{"num_hidden_layers": 10, "hidden_size": 320, "n_experts": 128, "experts_per_token": 4, "d_expert": 48, "d_shared_expert": 256, "hidden_act": "swiglu", "moe_layers": [1, 2, 3, 4, 5, 6, 7, 8, 9], "router_score": "sigmoid", "normalize_top_k": true, "routed_scale": 2.0, "balance_loss": 0.0148, "balance_bias": false, "router_bias": true, "shared_expert_gate": true, "init_std_router": 0.0116, "lr_router": 0.000528, "vocab_size": 8192, "norm": "rmsnorm", "norm_eps": 1e-06, "tie_word_embeddings": false, "optimizer": "adamw", "learning_rate": 0.00149, "beta1": 0.95, "beta2": 0.95, "batch_tokens": [32768, 65536, 131072], "max_seq_len": 2048, "train_tokens": 285300000, "max_steps": 4346, "dataset": "wikipedia_en"}
Below are experts of layer 6 (counted from 0) of a mixture-of-experts language model. Rows are named router (the router's row for the expert) and show model dimensions 280-319. Each number is 128 + 32 x the weight over its row's rms, rounded and kept within 0 to 255.
After each expert's rows: a language model's description of what the expert responds to; "comes after" lists some tokens at least twice as common just before its tokens as in all text. This comes from a sample of Wikipedia text that the model never trained on. Tokens count by the router's weight.

# expert 57
router [ 93 122 128 127 144 150 123 123 130 138 173 143 139 120 105 123 172 110 165 131  81 119 130 150 193 161 116 146 110 107  98 144 129 128 139 105 145 157 144 145]
It responds to: Mixed table cells. Numbers and word pieces in table cells, plus San and Santa names and the ol piece inside solid, solvable, unsolved.
comes after: " |", "s", " S", "–", "S", "3"

# expert 36
router [150 155 141  67 207 163 122 177 162 130 163  90  89 126 116 155 117 126 176 128  77  82 133 113 106 132 111 126  87 127 102  84 123 112 172 120  98 109 149 167]
It responds to: Determiners before noun phrases. The word the, plus possessives his, her, their, its, opening a noun phrase after prepositions or verbs, as in "role in the".
comes after: " of", "'", " in", " to", " at", " for"

# expert 43
router [110 167 126 115 123 121 140 164 183 178 105 121 119 161 156 100 115  79  97 133  57 196  86 187 173 104 104 105 155 101 161 120 108  79 107  92 127  82 134 162]
It responds to: Prepositions after nouns. Prepositions, above all "of", following a noun, such as "species of", "corner of", "patients with", "lack of".
comes after: "s", "ed", " part", " one", "ation", "ing"

# expert 7
router [105 158 141  77 171 168  91 113 171 123 192 169 129 134  47 114 132  76 132 147  61 157 154  94 188 137 130 142  97 148  73 109 163 164 152  56 123 117 141 103]
It responds to: Career appointment phrasing. Function words and rank titles in biographies of officials and officers, such as "rank of", "appointed", "Deputy", "as a", "the post of".
comes after: " as", " was", " the", " and", " a", " of"

# expert 30
router [120 176 119 153 129 100  71 106 108 123 131 160 117 180 111 123 115 117 176 138  87 120  66 139 174 128 160 133 107 137 132 110 138  94  84  68 115 119 137 124]
It responds to: Census and election stats. Labels and punctuation in census, election and chart data, such as households after a count, %, Turnout, votes, UTC.
comes after: " |", ".", "%", "|", "4", "7"

# expert 13
router [113 135 137 106 140 154 132 116 139 109 129 137  97 160  71 167 185 135 151 144  67  98 112 176 148 134  94 153 137  86 152 101 124  92 180 124 157 130 126 147]
It responds to: Table cell separators. Pipe characters ending or splitting table cells, notably after venue or location names in sports results, like "Irvine, CA |".
comes after: ")", "0", " —", "3", "4", "%"

# expert 63
router [143 138 101 144 127 127 157  98 154 123 128 142 161 153 140 155 102 113 152 106  65 129 133 150  99 148 135 130 149 151 102 171 123  91 141 123 150 148 173 114]
It responds to: Table and heading markup. Pipe separators, line breaks and == heading markers in wiki tables and section titles, especially sports statistics and election results tables.
comes after: "\n", " =", ")", "==", " ==", "==="

# expert 34
router [101 129 142 155 183 163 133  55 149 138 156 145 119 140  80 148 110 125 120 160 107 112 120 111 122 165 141  93  81 152 136  77 172 168 139 105  96 108 150 134]
It responds to: Numeric table cells. The space starting a number cell in sports and statistics tables, such as 58, 4, 107 after a pipe.
comes after: " |", ";", " a", "6", "5", "–"

# expert 15
router [131 114 118  71 124 195 175 124 155 124 144 127  89 147 133 149 105 123 151  80  48 109 115 128 140 144 121  93 141  93  99  98  75 150 166  82 150 115 138 128]
It responds to: Year digits. Digits inside years and decades, especially the second and third digits after 1 or 2, plus late, mid, early: 1940s, 2017, 18th century.
comes after: "1", "2", " ", " in", " pre", "In"

# expert 6
router [178 130  94 139 161 138  97  47 159  33 189 136  75 140  88 120 169 147 131 171 103 135 189 121 180 175 119 114 101 116 170  77 162 120 114 149 164 128 150 192]
It responds to: Main verbs after subjects. Finite verbs and auxiliaries right after a person's name or pronoun in biographies and sports, such as was, began, joined, returned.
comes after: " he", " to", " He", " and", " who", " she"

# expert 51
router [153 108 115 135 155 139  66 131 182 123 151 173 134 126 125 158 108  80 169 126  80 115 124 116 137  91 118 125 153 117 119 164 148  98 154 135 134 172 180 128]
It responds to: Sentence and paragraph starts. Line breaks, periods and opening quotes at sentence or paragraph boundaries, and sentence-initial pronouns such as He, It, She, In.
comes after: ".", "\n", "==", " ==", ").", ".\""

# expert 5
router [139  90 128  94 140  97 116 102 162 133 137 144 124 106 105 121 136 120 134 139  62  90 132 172 151 106 122  82  55 114 167 137 158 141 138 115 126 139 146 126]
It responds to: Table and list separators. Pipes, dashes, brackets and digits in tables and dated lists, such as year entries "1947 –", country codes USA, GBR.
comes after: "5", "7", "0", "6", "8", "1"

# expert 23
router [204 144 183 113  97 125 159 130 176 124 107 161 133  73  99 123 109 118 159 173  97 104  81 155 126 108  53 109 180 148 116 116  82 150 133 122 135 133 166 130]
It responds to: Clause-linking conjunctions. Subordinators and linkers after a comma or period, such as as (well as), while, although, because, after, despite.
comes after: ",", " (", ".", " \"", " and", " which"

# expert 29
router [143 173 144  63 154 131  91  77 139 104 115 146 129 115  69 124  96  65 128 123  82 136  89 127 158 103 107 131 138 140 142 120 115 121 117  58 169 117 114 132]
It responds to: Medal-table dashes and names. Dashes in sports result tables like "Gold medal – first place", plus proper-name words like Labour, Communist, Saskatchewan, Highway.
comes after: " ", " the", " |", " (", " National", " United"

# expert 18
router [158 155 100 143 148 102 164 110 158 138 110 176 121 193 126 102 211 115 166 137  56 128 140 132 127 135 132 127 110 117 149 160 125  96 143 145 160 187 115 154]
It responds to: Digits inside numbers. Single digits inside multi-digit numbers and years in statistics tables and lists, such as 4,0-9-6, 199-9, 20-1-0.
comes after: "9", "1", ".", "0", ",", "8"

# expert 21
router [130 145 115  90  92 160 104 129 135 119  73 167 138  83 109 174  94  84 134 105  90 130 109 114 128  97 116 161 111 173 163  83 104  91 152  89 161 134 193 177]
It responds to: Clause-linking determiners. Relative and demonstrative words and articles that start a new clause or noun phrase in prose: that, which, who, this, The.
comes after: ".", ",", " of", " that", "ing", " for"

# expert 3
router [152 134 135 128  79  50  94  81 207 133 148 114  99 113 142 171 149  92 101 167  72 149 116 176 111 166 163  85 172 131 132 116 101 104 135 139  62 178 150 122]
It responds to: Infobox geography fields. Field labels, dashes, colons and digits in Wikipedia infobox lists and place descriptions, such as Coordinates, Location, Website, located at, sq mi.
comes after: "-", "\n", ":", " •", " is", "=="

# expert 56
router [140 163 164 108  89 170 112 157 191 148 137 136 117 127 127 137 128  46 180  94  54 137 121 125 188 104 137 138 177 102 152 187  90 130 139  93 185 180 127 155]
It responds to: Line breaks, sentence ends. Line breaks after headings and article titles, and sentence-final periods or closing quotes before a new paragraph or section.
comes after: "\n", ".", "==", " =", " ==", "==="

# expert 55
router [ 89 167 174 155 127 150 105  35 171 135 122 182 128 141  77 128 132  55 166 114 129 167 120  83 122  88  86 157  81 152  92 109 151 106 149  98  72 183 161 124]
It responds to: Sports table cells. Space tokens and numbers starting cells in sports stats and score tables, plus header words like Apps, Goals, GF, Candidate.
comes after: " |", " ", ";", " /", ":", "---|---|---|---|"

# expert 47
router [116 145 140 102 129 154 120  58 139 154 129  94  37  95  93 149 113 101 176 144  81 210 168 187 178 151 104 108 134  80 156 102 136 103  81 153 141 158 139  75]
It responds to: Coordinators and comparatives. The conjunctions and, or, but joining list items, plus than, over, nearly, approximately in comparisons like "more than".
comes after: ",", "s", " and", " or", " well", "ed"

# expert 61
router [153 136 170 143 133 100 125  92 116 128 135  98  77 109  72 167 136 146 144 143  91 141 124 131 126  84  88 126 144  98 167 153 133  97 189 102 123 119 188 107]
It responds to: Numbers in lists and tables. Digits inside numbers in episode lists, rankings and coordinates, often the second digit after a 1 or 9, like 59, #189, 96.48.
comes after: "1", "|", "9", "2", "0", "=="

# expert 28
router [131  96 112 102 120 145 129 120  94 138 137 210 146 159 111 118  85 153 169 118  91 162 118 117 115  75 127 135 109 149 171 125  90 104 127  53 110 171 111 160]
It responds to: Single letters and spaces. Lone consonant pieces inside words, such as Mu-t-ant, St-r-ong, Go-t, and spaces or 1 just before years like 1992.
comes after: " ", "|", " in", " G", "w", "In"

# expert 27
router [123 111 138  98 150 128 125 110 138 148 156 129 123 162 159 145 123 147 136 103 108 166  75 182  90 122 128 145 150 121  87 109  90  77 138 110 104 180 130 151]
It responds to: Main verbs after subjects. Auxiliary and main verbs directly after a subject noun or pronoun, mainly was, is, were, are, has, been, with some verb endings.
comes after: " is", " it", " was", " It", "s", " which"

# expert 60
router [173 109 147  85 164 168 198  97 196 145 167 125 124 125 109 147  98 129 148 100  26 131 165 188 168  96 112 179 129 103 120 105 123 146 119  64  78 100 145 131]
It responds to: Place name openings. Opening capital syllables of place, club and personal names, often in sports or geography, such as In-donesia, Lan-caster, Gra-fton, Al-melo.
comes after: " the", " in", " of", " (", ":", " In"

# expert 4
router [181  95 140  97 144 123  97 105 186 128 150 140 135 103  98 184  60 162 145  86  62 166  97 130 129  72 105 184 113 131  79 155 158 164 147 153 132 182  83 147]
It responds to: Leading digit '1'. First digit of years, days and numbers, mostly 1 before more digits, as in born on 1|1 September, In 1|890, (1|,834).
comes after: " ", " (", "–", " $", " Born", "/"

# expert 38
router [ 96 115 141  56 138 142 104  75 137  86 112 106 107 114  65 119 173  89 181 132  58 137 164 158 105 140 120  91 145 120 128 137 116 127 144 106  76 146 152  77]
It responds to: Passive participles, release dates. Past participles after was, were or is, especially released, premiered, known, completed, plus digits in release dates and scores.
comes after: " was", ";", " |", " is", " were", " be"

# expert 62
router [198 116  74 170 120 178  82  87 166 144 120 200  71 145 149 175 128 115 156  92  77 138  88 172 154  77 156 160 166 107 100 134 166 127 148 140 127 145 140 157]
It responds to: Places in addresses. City, state, county and street names in locations and infoboxes, such as Washington, County, Pennsylvania, TX after a comma.
comes after: ",", " in", " of", ":", " New", "″"

# expert 17
router [132  82 159 104 123 114 111 144 148 128 107 177 100  76  59 141 131  78 153 143  56 164  83 137 167 101 102 111  65 134 130 118 142 130 146  96 119 184 123 106]
It responds to: Latinate -um endings. Word-final pieces um, tum, lum inside words like triumph, Phylum, autumn, plus taxonomy labels Genus, Clade, classification.
comes after: " as", "1", " a", " is", " was", " became"

# expert 39
router [163 163 159  57 186 136  94  74 157 119 118 139 140 114 103 133 144  79 148 120  76 143 171 136 152 127 102 137 126 123 146 107 144 104 154 125  88 189 146 134]
It responds to: Numbers in taxonomy tables. Spaces and digits in species infoboxes, coordinates and sports result tables, e.g. the years after Authority:, conservation codes like LC, and score cells.
comes after: " |", "1", "9", " /", ":", "4"

# expert 14
router [130  77 130 133 174 156 179 115 159 179 135 111 118 128 137 136 135  73 161  56  75 128 126 187 151  99 112 167 202  70  82 144 136  75 156 101  97  75 144 126]
It responds to: Countries and years. Country and nationality names after in or of, such as Ghana, Pakistan, French, plus final digits of years and dates.
comes after: " in", " of", " United", "9", "8", " In"

# expert 1
router [148 138  97 177 148 149 119 102 152 118 174 150 102 109 102 154 105  89 211 129  83 156 150 142 103 101 122 105 151 139 114 139 153  80  79 115 133  99 120 135]
It responds to: Year digits after dashes. Leading digits of four-digit years, especially the 2 or 1 opening a year after a dash or "in", as in 2007–2008, (1966–2023).
comes after: " ", "–", "2", " re", "-", " ("

# expert 40
router [118 165 110 148 134  80 125 122 139 142 142 200  93 128 125  78 171  73 128 111 106  84 167 100  99  99 118 139 137 135 114 158 112 120 119 158 132 132 136 103]
It responds to: Commas in lists, dates. Commas separating list items, place names and dates (lighting, soft; São Paulo, Brazil; May 19, 1931), plus digits in times and years.
comes after: ".", ",", "s", "3", "5", "4"

# expert 42
router [104 107 120  61 151 158 102  65 164 123 102 188 127 161  82 105  99 149 142  97  82 114 126 155  90  86 117 111  94 125 106  91  95 128 147 149 133 124 144 175]
It responds to: Table and list separators. Markdown table pipes and dividers, semicolons in lists, closing parentheses and heading markers, e.g. | between cells, ); and ===.
comes after: "0", " —", "%", ")", "3", "4"

# expert 11
router [145 132 124 117 129 123 162  56 185 140 176 120 120 152  47 139 136 118 149 155  71 117 130 145 159 126  88 148 105 171 187  81  82 135 114  97 111 118 158 139]
It responds to: Quantity nouns after articles. Nouns and verb stems right after a, an or the, especially total, attempt, result, number, as in "a total of".
comes after: " a", " the", " an", " The", " A", "A"

# expert 44
router [ 91 181 190 133 193 105 140 122 185 171 109 120 133 198 120  99  95 176 140 164  87 127 143 134 103 101 150 120 156 101 145 155 126 118  88 162 137 128 112 110]
It responds to: Table and field separators. Pipes, colons and dashes that separate table cells, infobox fields and scores, as in Competitors:, 6:00, 4–0.
comes after: "\n", "4", "3", ")", "5", "6"

# expert 25
router [119 187 149 122 148 123 113  83 144 152 103 165  97 184  93  86 106 108 139 162  92 131 115 193 110 161 149  97 137  83 170 149 188 137 118  36 120 173 123 172]
It responds to: Decimals, coordinates and units. Decimal points, degree marks, spaces and brackets inside measurements, climate tables, coordinates and ages, like 4.9, 42°, "(aged 30)".
comes after: "0", "3", "4", "1", "8", "5"

# expert 52
router [143  97 115  97 145  79 134  91 185 146 145 159  75 145  80 148 142 115 143 140  72 125 175 163 144 115  77 153  92  64 150 125 122  75 154 143 138 122 162 120]
It responds to: By and other connectors. Agentive and means prepositions by, via, with, using, starring, as in adapted by, record by, plus table pipes and CJK bytes.
comes after: " by", "ed", "1", " (", "\"", ")"

# expert 59
router [144 114  76 143 146 107 145  51 187 147 133 134  82 104  85 151 142 105 162 113  73  90 107 159 160 144 122  85 136 146 111 121 176  73 168 116 118 186 129  90]
It responds to: Digits and -age endings. Digits inside years and money amounts, such as 1944 or $96,000, and the suffix -age in teenage, coinage, stages.
comes after: "0", "9", "–", "|", " on", "^{"

# expert 35
router [ 70 122  91 126 159 182 106 118 153 147  88 133  71 157 112 173 145  54 149 128  98 108 137 115 118  97  83 112 169  90 112 160 122 103 119 104 198 152 174 129]
It responds to: Word-initial fragments. Opening pieces of content words split by the tokenizer, such as ob-sidian, cre-ative, gu-y, conf-, exp-, often before -ing or -ation.
comes after: " ", " re", " con", " de", " f", " dis"

# expert 16
router [173 119 104 105 146 150 108  85 112 110 141 163 117 114 125 146 153  61 149 122  59 114 110 140 184 114 113  98 116 155 142 104 133 129 148  71  82 235 155  92]
It responds to: Mid-word and noun pieces. Mixed pieces such as re inside wrecked and irreconcilable, plus nouns like land, gifts, comedy and currency signs £, $.
comes after: " was", " a", " is", " the", " |", " were"

# expert 0
router [107 147 138  96 149 106 131 172 155  79  76 122 109 145  80 152 168  90 107 119  51 125 135 126 132  96 178 171  91 154 166 136 128 157 117  61 148  96 126  88]
It responds to: Adjective suffix endings. Adjective-forming word endings and common adjectives after articles, such as constitution-al, Scandinavi-an, Method-ist, political, local, modern.
comes after: " the", " a", " of", " an", " and", " by"

# expert 24
router [106 123 119 101 144 145  73 134 168 127 138 135 108 104 126 127 118  92 106 116 117 118 170 183 109 111 191  89 119 103 128 117 110 154 145  49 164 148 126 125]
It responds to: Non-Latin script bytes. Byte pieces of Arabic, Persian, Hebrew, Japanese, Chinese and Burmese text, plus unit abbreviations like m, ft and km.
comes after: "0", "5", "4", "6", "8", "″"